Experts of a small language model: 12 layers, 461M tokens.
Below are experts of layer 7 (counted from 0) of a mixture-of-experts language model. Rows are named router (the router's row for the expert), gate (a neuron's input weights, with its number), up (a neuron's input weights, with its number) and show model dimensions 0-191. Each number is 200 + 40 x the weight over its row's rms, rounded and kept within 0 to 999.
After each expert's rows: "comes after" lists some tokens at least twice as common just before its tokens as in all text. This comes from a sample of Wikipedia text that the model never trained on. Tokens count by the router's weight.

# expert 2
router,210,128,165,242,248,203,196,207,312,192,271,243,209,244,123,223,211,220,233,214,164,212,190,179,173,191,165,274,210,195,242,235,142,174,221,246,152,230,278,243,208,197,233,285,233,186,197,226,163,164,223,209,209,172,259,203,237,165,155,163,202,170,295,219,168,108,222,208,172,201,210,230,198,185,155,163,268,191,258,305,193,197,225,136,155,199,223,197,105,210,162,213,180,202,195,157,201,194,217,276,207,208,228,208,250,248,184,155,234,204,206,211,238,249,241,163,162,206,198,117,232,195,136,112,200,200,229,206,279,254,222,148,271,209,242,162,199,197,161,177,176,175,142,131,222,183,138,183,178,225,208,156,235,155,239,213,207,229,116,228,344,175,189,241,186,191,218,240,182,218,175,192,215,224,162,134,202,175,216,241,133,183,228,190,216,173,159,226,152,212,241,187
gate2,170,186,151,169,182,247,215,142,173,242,142,186,175,183,179,228,181,179,221,279,109,168,177,250,166,200,181,186,267,167,120,244,147,233,147,225,205,294,158,203,145,187,235,246,244,221,251,212,181,188,284,246,230,204,204,160,135,211,193,226,259,217,190,251,223,131,174,186,196,238,220,265,166,125,199,176,201,198,187,213,194,243,164,163,218,221,188,264,267,237,138,157,240,296,114,200,167,246,105,219,209,259,235,201,214,265,226,244,167,190,170,115,137,268,228,219,289,235,248,207,217,182,177,213,237,177,157,252,195,175,210,201,150,256,169,242,218,255,215,200,178,208,181,221,182,161,201,245,137,195,220,222,242,178,141,253,195,159,177,212,254,174,241,226,237,190,178,160,191,258,223,196,177,203,206,166,192,165,220,248,218,224,194,166,148,190,209,313,146,234,202,251
up2,196,169,131,188,236,147,225,226,153,236,104,230,155,212,103,202,147,133,140,141,229,255,157,135,186,221,187,184,188,275,96,231,141,148,197,161,145,240,234,156,160,173,195,248,240,258,182,157,192,251,236,215,225,199,223,248,162,171,201,239,177,157,201,168,252,188,190,233,166,227,204,231,150,195,141,170,151,214,186,189,192,212,174,222,150,158,226,155,228,135,227,291,288,228,157,202,159,247,198,177,172,227,222,119,230,193,174,238,176,147,228,214,224,148,206,168,242,171,158,271,136,232,239,194,195,225,89,172,190,214,202,214,155,217,164,212,232,186,113,137,160,188,189,180,154,213,198,223,177,225,180,216,123,173,131,201,167,133,156,181,200,167,267,125,245,187,206,234,203,223,192,172,189,163,159,196,162,204,252,168,197,169,209,229,239,178,239,281,208,219,233,202
gate3,240,194,111,175,108,152,238,165,156,160,204,218,206,237,257,166,241,163,231,189,212,156,176,196,170,244,240,190,239,204,166,207,186,180,99,216,173,228,151,250,139,236,216,222,235,174,212,126,208,198,195,240,248,90,244,291,200,158,190,238,261,171,257,224,191,274,214,198,247,106,221,152,190,220,250,176,129,251,204,195,150,210,141,167,176,177,244,233,222,261,195,236,210,217,191,157,198,214,168,237,202,134,225,186,168,201,155,253,141,172,230,206,190,216,202,242,169,249,184,207,168,186,228,160,228,234,173,193,191,134,141,156,225,242,212,201,195,222,174,266,212,250,195,177,165,169,198,225,208,190,176,178,258,207,248,202,256,176,229,158,255,197,167,204,195,206,212,168,158,248,212,202,153,252,241,282,105,243,290,248,208,166,156,250,225,269,276,246,248,238,154,261
up3,212,157,224,212,150,174,215,290,249,99,212,198,264,147,155,265,145,237,224,136,208,266,189,179,191,252,245,156,216,252,183,173,152,183,223,253,176,187,155,227,175,247,216,207,171,129,123,179,200,173,148,272,89,152,198,225,158,223,213,147,181,118,141,177,172,189,180,204,182,164,194,152,275,139,246,177,217,219,131,245,225,195,228,193,221,210,232,186,184,153,229,134,243,213,182,112,232,177,229,148,173,201,219,187,202,192,202,284,124,188,196,175,187,243,299,191,198,216,233,207,231,202,251,139,212,166,195,208,207,252,187,191,218,214,205,203,248,232,186,195,259,185,176,182,155,198,183,177,227,168,174,185,203,174,180,147,239,203,182,159,192,249,199,123,196,183,240,105,209,282,209,138,155,189,162,160,151,185,146,248,192,128,235,209,188,149,137,252,242,149,169,203
comes after: "of ", "in ", "'", ". ", "for ", "to "

# expert 5
router,189,177,171,185,250,186,164,162,194,197,225,252,210,276,136,219,254,193,247,180,225,214,204,212,177,328,141,263,183,305,268,210,174,186,83,192,154,233,173,194,251,235,180,289,203,106,188,204,161,209,145,190,192,243,186,205,159,184,216,163,242,160,223,183,194,186,108,165,184,174,287,214,238,251,220,198,223,202,249,178,199,218,214,218,188,117,220,187,222,205,65,237,121,177,187,166,222,298,194,243,178,227,188,191,246,171,222,185,213,194,277,217,217,253,189,252,141,181,194,199,211,204,168,196,181,209,220,225,234,216,210,194,200,260,221,205,209,198,208,208,196,219,167,219,230,203,210,172,198,214,212,197,213,208,191,268,140,246,210,156,208,158,289,209,266,199,310,251,230,226,204,248,180,176,176,181,238,155,251,200,156,165,292,134,200,213,228,205,163,203,173,138
gate8,225,292,199,181,177,186,248,120,212,223,171,177,193,189,208,224,259,237,145,194,236,269,204,176,176,177,220,136,282,221,177,189,253,285,211,182,192,211,239,223,274,180,225,158,195,280,202,240,253,216,168,226,298,211,274,147,199,192,246,261,235,218,188,156,181,202,215,163,187,219,177,284,203,186,246,219,230,211,194,220,229,200,167,188,198,180,186,204,206,179,233,175,204,192,219,265,161,155,206,178,193,128,183,196,258,230,187,161,161,232,192,225,193,205,230,217,258,184,155,181,162,237,117,189,134,120,317,131,159,193,188,176,92,234,218,215,255,154,205,166,165,137,314,202,212,194,148,263,210,245,193,204,327,209,170,172,193,210,166,170,256,115,219,168,156,233,208,170,254,207,200,150,189,189,256,171,234,212,189,248,227,225,218,207,159,240,220,181,218,185,244,175
up8,136,155,192,152,255,185,171,215,171,197,103,301,126,253,213,164,216,139,201,196,123,202,138,210,141,251,165,256,148,163,187,201,135,162,208,212,267,223,184,285,242,228,222,183,175,186,205,221,173,235,225,197,197,220,256,190,165,192,180,288,188,194,141,226,182,240,147,221,176,195,178,252,260,94,135,164,224,256,160,256,139,172,218,223,215,248,173,246,139,173,214,183,205,170,224,239,254,199,161,148,185,217,186,164,277,251,200,227,216,179,170,226,220,212,238,166,159,213,220,183,210,185,251,218,214,230,185,137,160,274,300,261,189,244,193,177,220,211,228,173,193,251,158,297,178,184,122,165,199,164,178,246,212,253,262,182,207,163,196,204,199,297,192,180,215,211,230,234,131,213,167,180,233,131,243,196,156,242,191,220,184,249,209,174,222,169,209,203,168,196,196,129
gate9,165,250,194,194,140,188,128,195,258,240,270,206,176,204,161,176,146,206,203,207,148,208,195,196,252,200,206,211,165,198,198,177,202,169,217,142,230,247,153,196,219,276,201,186,182,263,162,168,200,199,179,116,180,257,287,191,268,185,240,94,204,204,226,199,241,62,170,258,198,202,219,282,192,147,250,191,255,180,214,148,193,191,229,235,181,153,188,196,157,285,192,204,144,238,224,187,195,154,205,182,179,160,197,247,221,238,211,174,205,191,195,211,129,219,206,232,172,207,276,230,266,212,238,209,239,245,220,203,181,169,190,224,132,180,132,134,200,231,139,222,150,243,139,118,120,197,268,244,182,247,239,220,210,139,157,172,173,281,227,222,216,193,224,189,311,176,147,206,215,186,159,191,220,235,216,215,193,170,170,140,189,108,234,211,236,252,195,196,183,132,217,217
up9,208,165,238,164,203,158,271,225,182,198,170,188,187,213,158,261,230,163,193,219,183,225,229,172,134,161,177,226,258,216,308,233,145,195,203,159,217,194,189,155,169,164,249,175,112,208,166,153,164,215,165,196,164,211,242,259,226,184,291,180,242,155,174,221,261,192,184,240,225,203,220,224,129,197,236,199,223,201,183,201,220,190,300,230,122,185,188,233,148,243,183,148,147,225,246,188,200,202,161,202,177,245,236,222,199,176,199,186,259,229,143,162,225,259,227,281,223,216,220,223,234,194,177,275,273,287,256,144,152,191,219,185,150,220,219,217,271,186,199,161,248,235,250,198,262,161,182,139,191,247,189,237,161,165,214,167,214,235,146,178,262,128,199,205,214,175,212,207,195,197,212,193,132,280,216,214,202,202,211,229,229,156,193,191,152,217,116,301,151,181,121,319
comes after: "|", ".", "\n", ")", "==", "==="

# expert 38
router,162,161,194,246,225,199,162,207,208,195,318,159,155,166,137,182,216,231,216,221,141,209,251,182,161,197,179,271,199,169,136,244,163,204,159,213,212,216,189,201,200,181,215,214,202,178,267,192,172,174,197,321,192,217,201,212,105,187,199,205,183,171,270,194,185,155,117,214,200,224,220,213,200,283,196,210,272,198,225,299,235,214,188,208,279,132,209,218,184,204,220,203,203,150,191,226,205,209,231,194,221,219,190,201,254,244,214,201,190,199,194,256,221,211,222,278,168,194,136,197,103,209,136,168,159,273,185,185,178,247,179,156,218,210,182,183,170,241,224,110,157,204,161,174,174,149,161,143,160,165,234,145,193,288,206,165,92,345,178,160,236,143,202,168,220,175,226,204,226,229,288,223,154,204,201,233,193,177,227,266,250,174,186,220,196,231,125,203,171,192,177,212
gate0,205,215,239,193,214,164,151,192,183,199,166,279,214,165,207,176,206,201,205,210,258,144,199,205,138,199,193,214,239,207,207,186,186,224,199,224,149,147,277,194,158,206,196,206,248,199,160,236,250,236,134,192,142,200,259,189,246,180,179,188,242,188,139,123,128,340,294,176,210,167,173,128,166,192,203,155,260,238,190,108,166,215,197,270,188,305,242,188,174,221,231,228,175,251,184,249,169,208,212,144,186,169,179,265,217,260,179,245,166,229,197,176,246,182,230,263,204,204,139,242,167,251,247,224,185,204,271,203,197,207,227,177,161,221,92,210,173,247,230,208,199,208,146,113,228,203,135,156,185,191,152,245,219,178,190,202,139,140,182,166,168,217,240,185,221,141,195,224,218,193,186,270,244,240,181,171,245,214,249,207,189,163,286,209,181,118,226,111,211,199,170,225
up0,278,243,215,140,203,180,214,164,234,135,164,160,184,137,175,183,169,189,143,217,223,236,140,252,120,218,220,161,202,269,211,176,276,158,222,227,214,162,262,186,238,260,215,168,232,199,261,247,195,250,143,216,182,189,213,239,280,273,219,200,174,218,199,206,139,207,228,195,194,208,199,285,173,213,294,135,163,287,191,84,219,207,256,159,171,255,232,178,233,191,250,185,203,188,202,204,170,207,247,141,182,215,211,202,132,205,154,179,185,246,203,177,204,167,217,124,116,198,241,207,236,210,210,220,226,229,218,135,224,263,215,213,181,142,235,156,244,237,247,204,193,224,292,231,230,176,136,172,236,227,129,184,190,125,222,215,300,112,254,165,240,165,205,161,245,194,140,195,162,181,172,200,191,199,172,129,212,207,165,251,212,232,149,181,197,180,189,206,189,157,171,186
gate1,206,200,202,201,172,130,160,195,141,190,157,160,233,248,155,145,187,231,194,222,255,221,159,294,207,165,187,223,181,239,236,160,258,185,185,210,207,185,206,122,185,213,143,208,173,192,235,177,253,251,177,174,204,242,190,166,188,145,262,98,239,242,241,201,192,222,232,219,194,236,244,211,262,171,213,179,180,252,267,180,197,287,153,195,275,197,172,199,135,208,204,193,185,188,198,221,166,287,198,209,186,171,124,150,233,187,234,191,237,205,166,283,174,179,134,162,210,177,178,130,76,191,238,200,270,190,211,180,268,222,198,219,182,212,174,230,174,210,181,241,199,224,225,232,207,205,189,135,164,224,100,230,210,180,182,223,194,163,172,174,183,151,193,230,110,202,205,128,210,199,102,156,181,281,222,184,206,238,261,240,161,230,223,216,113,217,135,292,235,246,266,192
up1,292,256,209,141,149,217,139,192,225,238,211,233,217,228,200,233,172,171,264,221,110,189,178,173,192,178,233,139,210,151,245,139,187,169,178,174,199,175,198,204,173,177,178,241,214,126,136,281,208,208,153,183,290,265,202,214,256,193,217,228,249,171,258,214,198,210,176,262,251,263,227,183,279,234,167,263,218,206,224,174,208,217,105,216,118,224,241,214,120,170,209,285,213,155,174,190,194,255,182,141,206,241,142,237,239,194,224,200,190,196,152,224,200,228,252,158,176,185,225,227,202,146,212,232,221,171,236,156,232,115,200,200,234,183,210,208,239,171,202,175,238,174,145,157,273,208,144,258,176,237,252,162,177,207,226,227,182,121,194,99,146,178,171,258,305,208,179,222,217,142,225,212,208,143,181,165,165,231,207,176,190,180,249,211,191,176,274,186,189,188,246,271
comes after: "the ", "a ", "and ", "to ", "was ", "an "

# expert 56
router,147,157,160,250,226,162,167,235,231,154,244,242,155,222,158,162,236,239,230,244,208,241,232,248,153,240,153,223,157,243,215,244,154,159,167,249,160,239,245,244,242,245,156,231,244,152,202,240,162,242,154,241,233,246,239,154,158,167,156,160,251,166,236,245,148,157,161,151,247,176,240,242,228,235,156,158,241,251,237,221,230,238,238,165,236,178,241,246,155,240,155,244,158,156,150,183,238,243,247,238,237,239,242,162,233,217,246,158,239,244,241,236,234,231,242,239,157,161,154,165,142,159,162,152,153,233,157,245,243,232,160,169,238,240,249,157,162,241,152,151,167,156,168,151,242,159,156,156,160,247,241,233,237,244,243,239,165,232,164,162,241,160,243,190,244,165,236,245,243,235,245,244,162,248,158,162,241,159,246,235,203,162,248,156,181,209,162,243,163,156,210,155
gate0,193,239,152,184,168,172,191,209,187,235,163,205,192,218,179,232,225,142,243,263,246,276,202,185,132,204,213,172,139,242,197,157,161,175,287,253,189,164,157,201,194,172,248,217,285,139,145,221,123,206,161,179,232,194,222,184,230,221,170,182,216,247,164,308,182,313,177,236,198,202,234,218,268,192,156,194,147,244,263,191,214,193,207,190,195,166,194,196,150,225,111,165,248,218,193,172,182,147,257,184,263,226,190,122,195,193,233,268,202,237,214,185,203,196,155,183,193,182,221,186,238,129,240,191,165,217,172,129,221,153,242,252,147,117,116,156,191,119,216,153,143,158,135,222,211,216,199,202,212,142,206,237,109,164,192,235,163,196,187,118,181,180,230,170,261,262,267,180,204,195,226,173,192,192,226,172,171,174,206,154,75,187,182,234,218,211,175,199,199,217,245,198
up0,238,203,129,179,243,193,174,185,235,230,238,188,286,276,154,200,161,197,186,290,228,194,215,228,220,155,203,223,231,231,170,144,251,216,230,124,188,238,194,208,236,184,172,195,257,181,191,211,267,167,236,187,164,124,206,187,214,209,221,276,148,181,179,217,217,243,146,186,156,204,192,253,164,177,217,174,215,233,206,153,227,161,247,198,212,269,209,141,216,209,124,121,149,234,223,210,247,156,179,206,281,237,133,121,226,240,167,157,220,164,161,207,167,156,179,164,196,178,210,163,166,166,250,174,122,84,121,243,227,185,144,195,197,163,223,119,206,104,160,155,173,203,206,230,194,232,240,265,190,164,197,208,226,212,172,156,216,243,239,267,190,190,235,227,206,201,187,177,242,201,160,220,104,286,166,130,223,180,184,206,194,162,172,184,259,85,200,194,196,169,217,206
gate1,257,220,172,200,112,165,162,258,218,162,253,219,250,163,170,208,213,254,164,182,163,208,167,209,180,208,91,203,198,223,232,206,219,173,230,186,189,183,191,253,192,129,183,185,161,273,146,175,186,82,175,154,209,168,159,194,221,138,231,190,157,117,208,239,295,202,163,195,227,200,223,178,76,243,206,202,252,167,200,232,173,212,241,223,158,260,204,192,194,225,200,155,245,217,226,202,186,216,247,204,169,200,260,227,207,264,205,148,275,257,203,225,233,169,261,217,145,183,211,200,245,194,207,174,229,166,183,185,121,233,203,211,183,148,207,167,170,149,230,165,189,186,230,221,230,165,170,94,180,276,245,242,244,282,200,207,158,277,137,270,224,196,230,194,138,181,264,157,196,181,229,235,133,189,176,207,181,148,195,188,216,292,264,196,266,170,213,230,197,179,198,253
up1,200,229,220,225,136,129,193,98,225,184,205,228,155,65,160,151,153,191,187,213,178,241,193,216,169,181,177,248,262,174,288,183,190,148,138,216,185,272,249,195,216,214,165,200,246,208,195,219,227,194,190,155,232,157,156,252,180,209,190,206,163,188,184,230,262,188,180,183,270,267,186,189,208,139,230,180,185,177,187,258,192,211,185,235,228,185,188,253,225,199,138,136,69,177,119,170,174,134,126,185,188,185,197,139,184,191,169,183,188,189,168,199,173,210,198,210,209,162,184,201,223,287,253,239,268,189,175,205,136,262,211,209,188,175,238,164,160,186,160,156,191,170,203,196,188,202,153,172,240,145,146,200,244,167,200,264,164,120,200,235,226,311,179,195,208,138,262,244,204,118,216,131,202,183,231,202,273,171,212,204,169,268,180,192,212,127,228,205,152,154,213,200
comes after: "|", "| ", "-", "by ", "′", "–"

# expert 48
router,222,155,174,148,159,158,153,286,198,190,206,221,147,252,179,187,224,185,161,233,213,240,216,178,183,260,154,184,220,249,277,238,87,191,158,193,158,183,213,213,254,200,105,230,180,182,192,198,80,218,188,194,218,190,280,157,141,216,227,113,286,198,234,202,173,209,168,171,217,176,214,239,198,274,230,183,188,182,224,196,206,207,224,174,185,215,200,207,179,239,64,236,85,171,155,181,200,168,225,212,213,227,197,220,207,254,192,165,199,184,212,276,204,225,246,200,228,115,206,148,242,168,227,215,189,197,191,209,242,172,176,161,228,239,187,199,153,236,164,233,190,182,175,150,210,192,204,241,168,224,251,149,228,196,254,243,188,204,229,153,179,195,215,204,233,85,191,275,266,207,193,184,142,226,178,203,238,89,275,214,145,147,211,131,221,211,200,233,160,168,218,165
gate3,179,244,203,224,174,204,282,278,214,118,180,203,174,218,189,277,205,182,180,180,275,201,227,205,238,106,165,222,208,219,207,269,211,197,248,249,155,167,197,211,94,170,159,221,214,223,240,145,195,268,182,160,144,207,189,135,210,146,213,222,80,204,155,231,157,166,127,126,209,204,163,191,202,132,221,161,217,226,149,201,199,207,145,270,224,263,177,200,154,146,245,268,229,234,207,167,107,195,185,147,206,231,191,154,176,203,228,130,222,167,209,241,196,234,216,178,220,188,192,187,215,125,217,286,143,166,250,162,258,150,198,223,197,295,241,169,219,246,184,192,187,249,190,230,215,178,199,176,206,196,192,213,171,112,214,209,236,215,184,215,156,243,230,256,130,245,195,188,166,223,246,226,182,207,263,210,259,172,204,184,115,195,244,130,226,149,249,225,194,224,218,207
up3,244,281,223,229,170,143,224,122,175,216,232,184,243,224,201,147,233,202,260,184,189,207,235,166,161,235,257,257,217,192,115,197,179,155,222,225,240,243,227,222,171,189,172,182,225,215,173,149,218,209,251,209,88,113,193,175,178,258,155,201,250,133,168,167,141,172,198,146,255,237,235,179,163,242,227,171,288,169,155,197,219,172,247,196,310,266,245,192,218,194,184,236,149,247,174,228,181,217,212,180,254,236,173,172,205,159,193,297,121,181,247,238,188,158,165,119,261,153,216,251,211,208,170,216,227,183,162,174,217,261,172,184,183,218,244,204,228,250,158,238,143,207,182,182,239,181,169,167,261,141,159,139,222,151,248,194,237,241,208,134,252,206,139,168,231,188,164,187,208,162,259,202,242,139,191,272,150,230,256,226,196,255,219,243,246,234,230,216,191,226,190,189
gate4,206,225,175,160,203,184,179,200,234,235,163,185,138,172,172,151,214,206,149,252,225,220,134,212,196,163,226,189,275,202,225,216,222,211,193,199,180,192,155,184,202,176,145,207,231,177,144,211,197,197,264,172,223,212,211,237,166,202,220,134,199,161,198,188,144,260,217,170,225,140,232,112,213,202,224,182,173,113,245,152,205,283,202,211,207,223,187,241,241,257,120,204,191,212,201,164,175,131,198,186,127,247,186,129,84,217,192,221,201,140,225,206,257,191,146,167,166,242,130,227,206,144,170,124,169,164,237,268,218,165,191,119,241,192,191,222,245,209,161,221,190,183,177,218,135,196,158,237,260,208,273,244,139,243,233,268,214,262,196,150,228,211,263,141,269,185,152,200,246,222,220,164,188,260,205,199,108,195,148,245,227,278,159,308,212,157,169,199,140,251,198,200
up4,217,120,193,205,182,206,196,214,183,240,239,182,132,224,165,256,229,202,181,198,176,206,297,199,223,151,191,218,238,216,175,162,107,155,242,197,215,165,179,238,224,181,208,136,240,215,137,264,206,202,176,209,147,182,200,216,164,153,233,211,200,182,220,147,183,154,141,147,244,235,196,191,261,170,160,149,290,172,166,144,203,202,254,208,202,253,169,224,160,231,268,180,189,199,222,273,190,192,118,214,266,252,165,207,225,222,176,227,193,230,207,160,200,266,172,260,175,221,161,194,232,203,202,150,252,225,289,150,167,148,241,212,246,172,168,174,246,208,184,152,184,257,275,195,169,262,218,237,190,173,177,211,229,134,156,220,250,176,207,133,237,212,264,140,233,269,104,166,235,225,100,200,178,234,170,208,202,215,202,159,164,159,174,67,189,244,201,170,175,118,214,183
comes after: "\n", "/ ", "\" ", "\n  ", " ", ") "

# expert 1
router,177,201,208,193,167,212,210,269,208,201,171,321,144,197,184,194,204,191,269,268,204,194,217,195,204,216,172,210,204,233,194,206,151,142,188,183,185,199,277,220,309,237,169,177,178,142,207,269,133,289,182,246,223,221,210,154,164,206,200,191,325,185,190,245,164,204,145,166,259,159,211,192,273,225,169,215,223,207,275,256,211,222,205,173,218,105,218,200,232,189,191,247,169,208,175,226,201,210,234,217,203,197,224,239,195,192,199,170,218,220,259,198,224,230,237,178,170,179,169,166,181,153,124,182,168,166,148,267,189,169,139,134,237,240,173,208,238,177,154,198,118,163,169,160,176,202,209,105,206,289,194,166,194,177,235,273,231,165,191,182,231,223,209,234,274,170,213,357,207,210,198,263,92,196,220,148,241,183,215,175,241,193,204,204,204,172,213,220,227,190,244,180
gate8,193,246,185,221,191,136,167,248,267,222,172,164,303,213,118,197,187,184,181,166,173,188,231,175,224,216,255,196,183,227,227,181,228,261,336,213,146,231,266,201,200,221,237,154,193,127,222,196,152,293,100,148,195,242,163,267,239,251,199,218,235,159,162,154,200,229,275,240,217,176,207,120,212,272,198,216,226,155,258,268,181,222,229,193,183,91,285,203,203,287,174,173,173,196,155,217,174,205,242,189,145,196,188,184,192,199,172,197,182,190,187,185,151,202,207,264,196,191,184,224,165,207,192,205,203,192,185,228,252,242,207,286,185,169,226,180,149,145,251,167,157,278,192,201,215,179,140,192,230,266,126,247,257,191,207,180,189,216,191,224,248,197,227,179,232,184,195,262,194,137,204,233,202,245,229,211,142,226,193,215,179,192,232,260,221,144,170,161,228,184,272,133
up8,171,210,119,201,176,319,222,214,192,178,186,209,278,216,257,221,185,180,252,141,188,213,166,226,194,188,214,239,170,209,249,166,267,164,209,140,290,199,278,115,191,156,207,169,225,138,138,208,233,223,190,84,173,190,192,195,191,188,203,188,235,268,124,116,212,168,259,206,192,213,206,251,198,279,173,209,225,207,180,247,216,144,157,289,292,175,272,279,176,190,164,196,173,124,218,174,250,179,183,176,166,163,212,197,228,120,149,217,179,191,210,268,218,222,219,277,255,204,223,144,176,218,111,162,170,219,158,210,211,199,172,227,151,179,187,224,221,230,209,182,199,183,240,212,238,199,202,212,228,206,204,222,230,192,195,159,269,233,175,251,197,156,145,153,246,225,139,184,198,142,251,211,230,224,225,205,194,161,178,224,149,171,182,252,184,230,246,214,214,184,304,171
gate9,175,164,126,231,238,147,222,233,224,217,187,252,242,200,148,254,177,169,144,135,220,181,128,225,178,218,240,185,243,205,188,188,210,225,242,205,213,209,120,191,266,170,212,154,198,198,164,232,144,159,202,147,126,174,221,176,245,215,215,257,261,162,183,177,116,172,203,180,179,177,160,162,221,130,251,264,219,221,113,297,186,160,212,282,161,180,169,153,245,196,143,83,260,154,242,187,232,137,214,207,229,193,251,169,214,127,207,197,270,219,224,223,186,154,216,177,238,201,155,205,177,246,186,244,171,182,154,198,231,171,179,211,217,217,218,121,117,223,151,230,215,182,228,222,253,223,166,163,198,173,201,196,193,192,224,225,243,292,182,170,179,198,232,244,280,140,167,138,160,129,210,243,258,227,219,169,201,289,137,184,163,213,161,211,243,207,186,262,203,169,162,193
up9,173,199,98,223,215,219,164,203,185,206,169,154,188,176,127,131,240,172,194,183,145,208,218,230,169,180,200,189,153,190,228,204,182,200,168,215,150,222,173,255,228,216,163,264,168,171,276,207,157,210,143,181,285,224,230,179,232,259,231,202,170,210,200,168,191,203,236,166,139,225,208,203,240,195,221,269,233,163,155,175,165,156,131,243,174,181,241,168,217,213,255,269,276,224,168,217,199,172,178,234,189,267,276,201,258,159,129,226,146,227,172,229,188,198,195,221,242,245,244,223,196,201,220,253,235,183,293,220,151,284,209,209,194,219,186,208,135,108,154,189,210,205,278,127,112,155,208,247,232,226,227,228,173,157,121,206,162,151,201,178,139,160,183,185,175,207,181,250,175,114,253,208,247,138,187,239,130,202,286,193,183,132,239,227,217,182,194,177,282,207,180,133
comes after: " ", "\n", "0 ", ") ", "1 ", "2 "

# expert 45
router,152,157,152,245,226,161,171,232,233,156,241,244,155,224,157,162,242,241,232,251,210,244,235,250,155,236,154,227,158,239,215,242,155,159,164,247,163,239,238,243,242,245,156,231,244,154,200,237,159,241,154,241,234,247,236,158,151,160,156,168,251,167,242,247,153,157,164,157,247,174,241,242,228,234,160,158,244,250,236,225,229,245,236,162,235,176,242,242,152,243,158,246,158,156,151,182,241,245,243,240,244,237,243,162,231,224,238,163,241,242,241,239,237,232,245,239,158,155,152,164,141,158,162,152,152,234,152,241,246,231,154,171,238,243,251,158,161,236,151,148,168,150,167,156,243,159,158,164,159,254,243,228,235,245,241,240,162,229,163,165,240,162,245,190,244,163,233,246,241,233,243,243,162,248,158,159,243,157,242,231,205,163,249,155,181,210,163,239,161,161,211,154
gate0,178,231,237,214,191,188,205,244,247,191,152,117,171,136,182,229,196,205,281,200,198,233,128,269,235,210,171,227,203,212,262,223,164,178,183,229,193,245,102,200,247,212,210,188,221,158,197,117,109,189,122,234,113,202,226,130,246,147,113,218,147,150,202,214,183,256,179,147,253,216,155,229,216,157,242,187,251,246,196,237,217,266,214,251,168,230,212,237,236,166,218,180,194,209,132,196,157,122,128,116,194,105,163,173,220,246,163,231,268,232,242,255,190,288,185,231,172,216,183,202,213,195,189,239,193,210,179,232,115,165,233,247,154,210,206,181,248,177,200,229,201,200,215,144,154,177,172,179,232,223,181,201,195,244,145,202,207,170,177,253,182,167,236,134,171,247,120,186,185,257,172,226,183,287,221,219,172,177,209,245,175,192,151,185,193,255,141,253,177,217,191,189
up0,194,175,220,285,167,160,140,228,241,157,151,236,167,264,271,220,171,165,214,127,193,212,230,295,137,172,172,199,193,247,212,182,252,191,200,130,204,151,182,250,226,141,228,188,149,184,232,159,179,163,250,261,187,172,254,263,237,240,206,209,173,155,184,159,172,173,230,196,205,137,170,150,257,191,175,175,147,208,260,152,216,167,206,244,216,197,251,214,99,148,211,199,136,179,174,235,226,169,179,224,235,176,274,266,168,135,278,219,207,173,198,233,183,151,237,252,181,181,233,188,209,196,255,243,208,266,228,210,237,157,237,224,251,195,144,216,185,192,231,196,230,162,251,213,224,205,287,191,120,171,204,201,248,307,153,207,188,277,184,229,211,219,167,251,242,258,149,226,161,159,157,230,156,182,228,190,181,223,248,185,217,240,230,238,129,219,184,220,159,192,224,95
gate1,115,164,122,238,100,216,239,185,225,165,187,247,155,267,233,160,255,171,223,268,204,170,216,220,256,293,293,229,198,140,145,249,180,186,271,259,187,143,124,216,299,186,220,185,189,193,169,211,201,201,156,184,214,231,223,204,237,187,184,198,212,164,222,210,232,215,200,181,175,191,163,205,179,196,167,266,175,119,233,296,179,153,241,205,137,193,144,287,148,265,142,188,183,233,218,176,202,211,185,201,209,158,195,160,187,211,260,222,196,156,207,147,167,207,168,252,229,249,229,222,180,170,86,271,207,241,205,207,175,160,155,204,171,204,182,232,181,220,225,208,116,208,195,213,208,214,134,200,204,190,194,191,240,183,140,173,234,160,188,201,222,172,205,195,247,229,228,290,185,211,219,232,177,171,194,70,185,164,210,264,195,241,167,205,251,273,152,220,243,223,211,197
up1,222,212,128,199,214,172,169,229,228,265,180,205,235,198,239,201,226,212,213,242,280,208,196,267,203,252,182,215,217,153,176,199,151,202,147,196,191,187,123,207,169,189,234,204,199,196,264,163,197,114,200,191,134,204,199,240,189,118,170,225,184,192,224,204,224,193,152,218,205,203,276,113,213,234,283,299,213,259,160,171,247,257,195,168,276,187,139,307,175,225,176,245,147,235,171,247,189,127,175,240,93,130,171,238,169,174,118,138,222,190,180,160,217,191,199,222,203,241,162,266,165,149,156,193,277,256,195,195,233,233,177,175,187,212,129,206,215,207,210,119,215,159,160,221,200,188,295,217,255,241,148,162,267,222,181,244,218,203,247,210,232,248,232,216,174,168,125,207,232,187,218,222,210,184,255,122,221,157,219,181,169,232,172,205,224,190,182,254,193,207,146,173
comes after: "and ", "the ", "to ", ". ", "0", ")"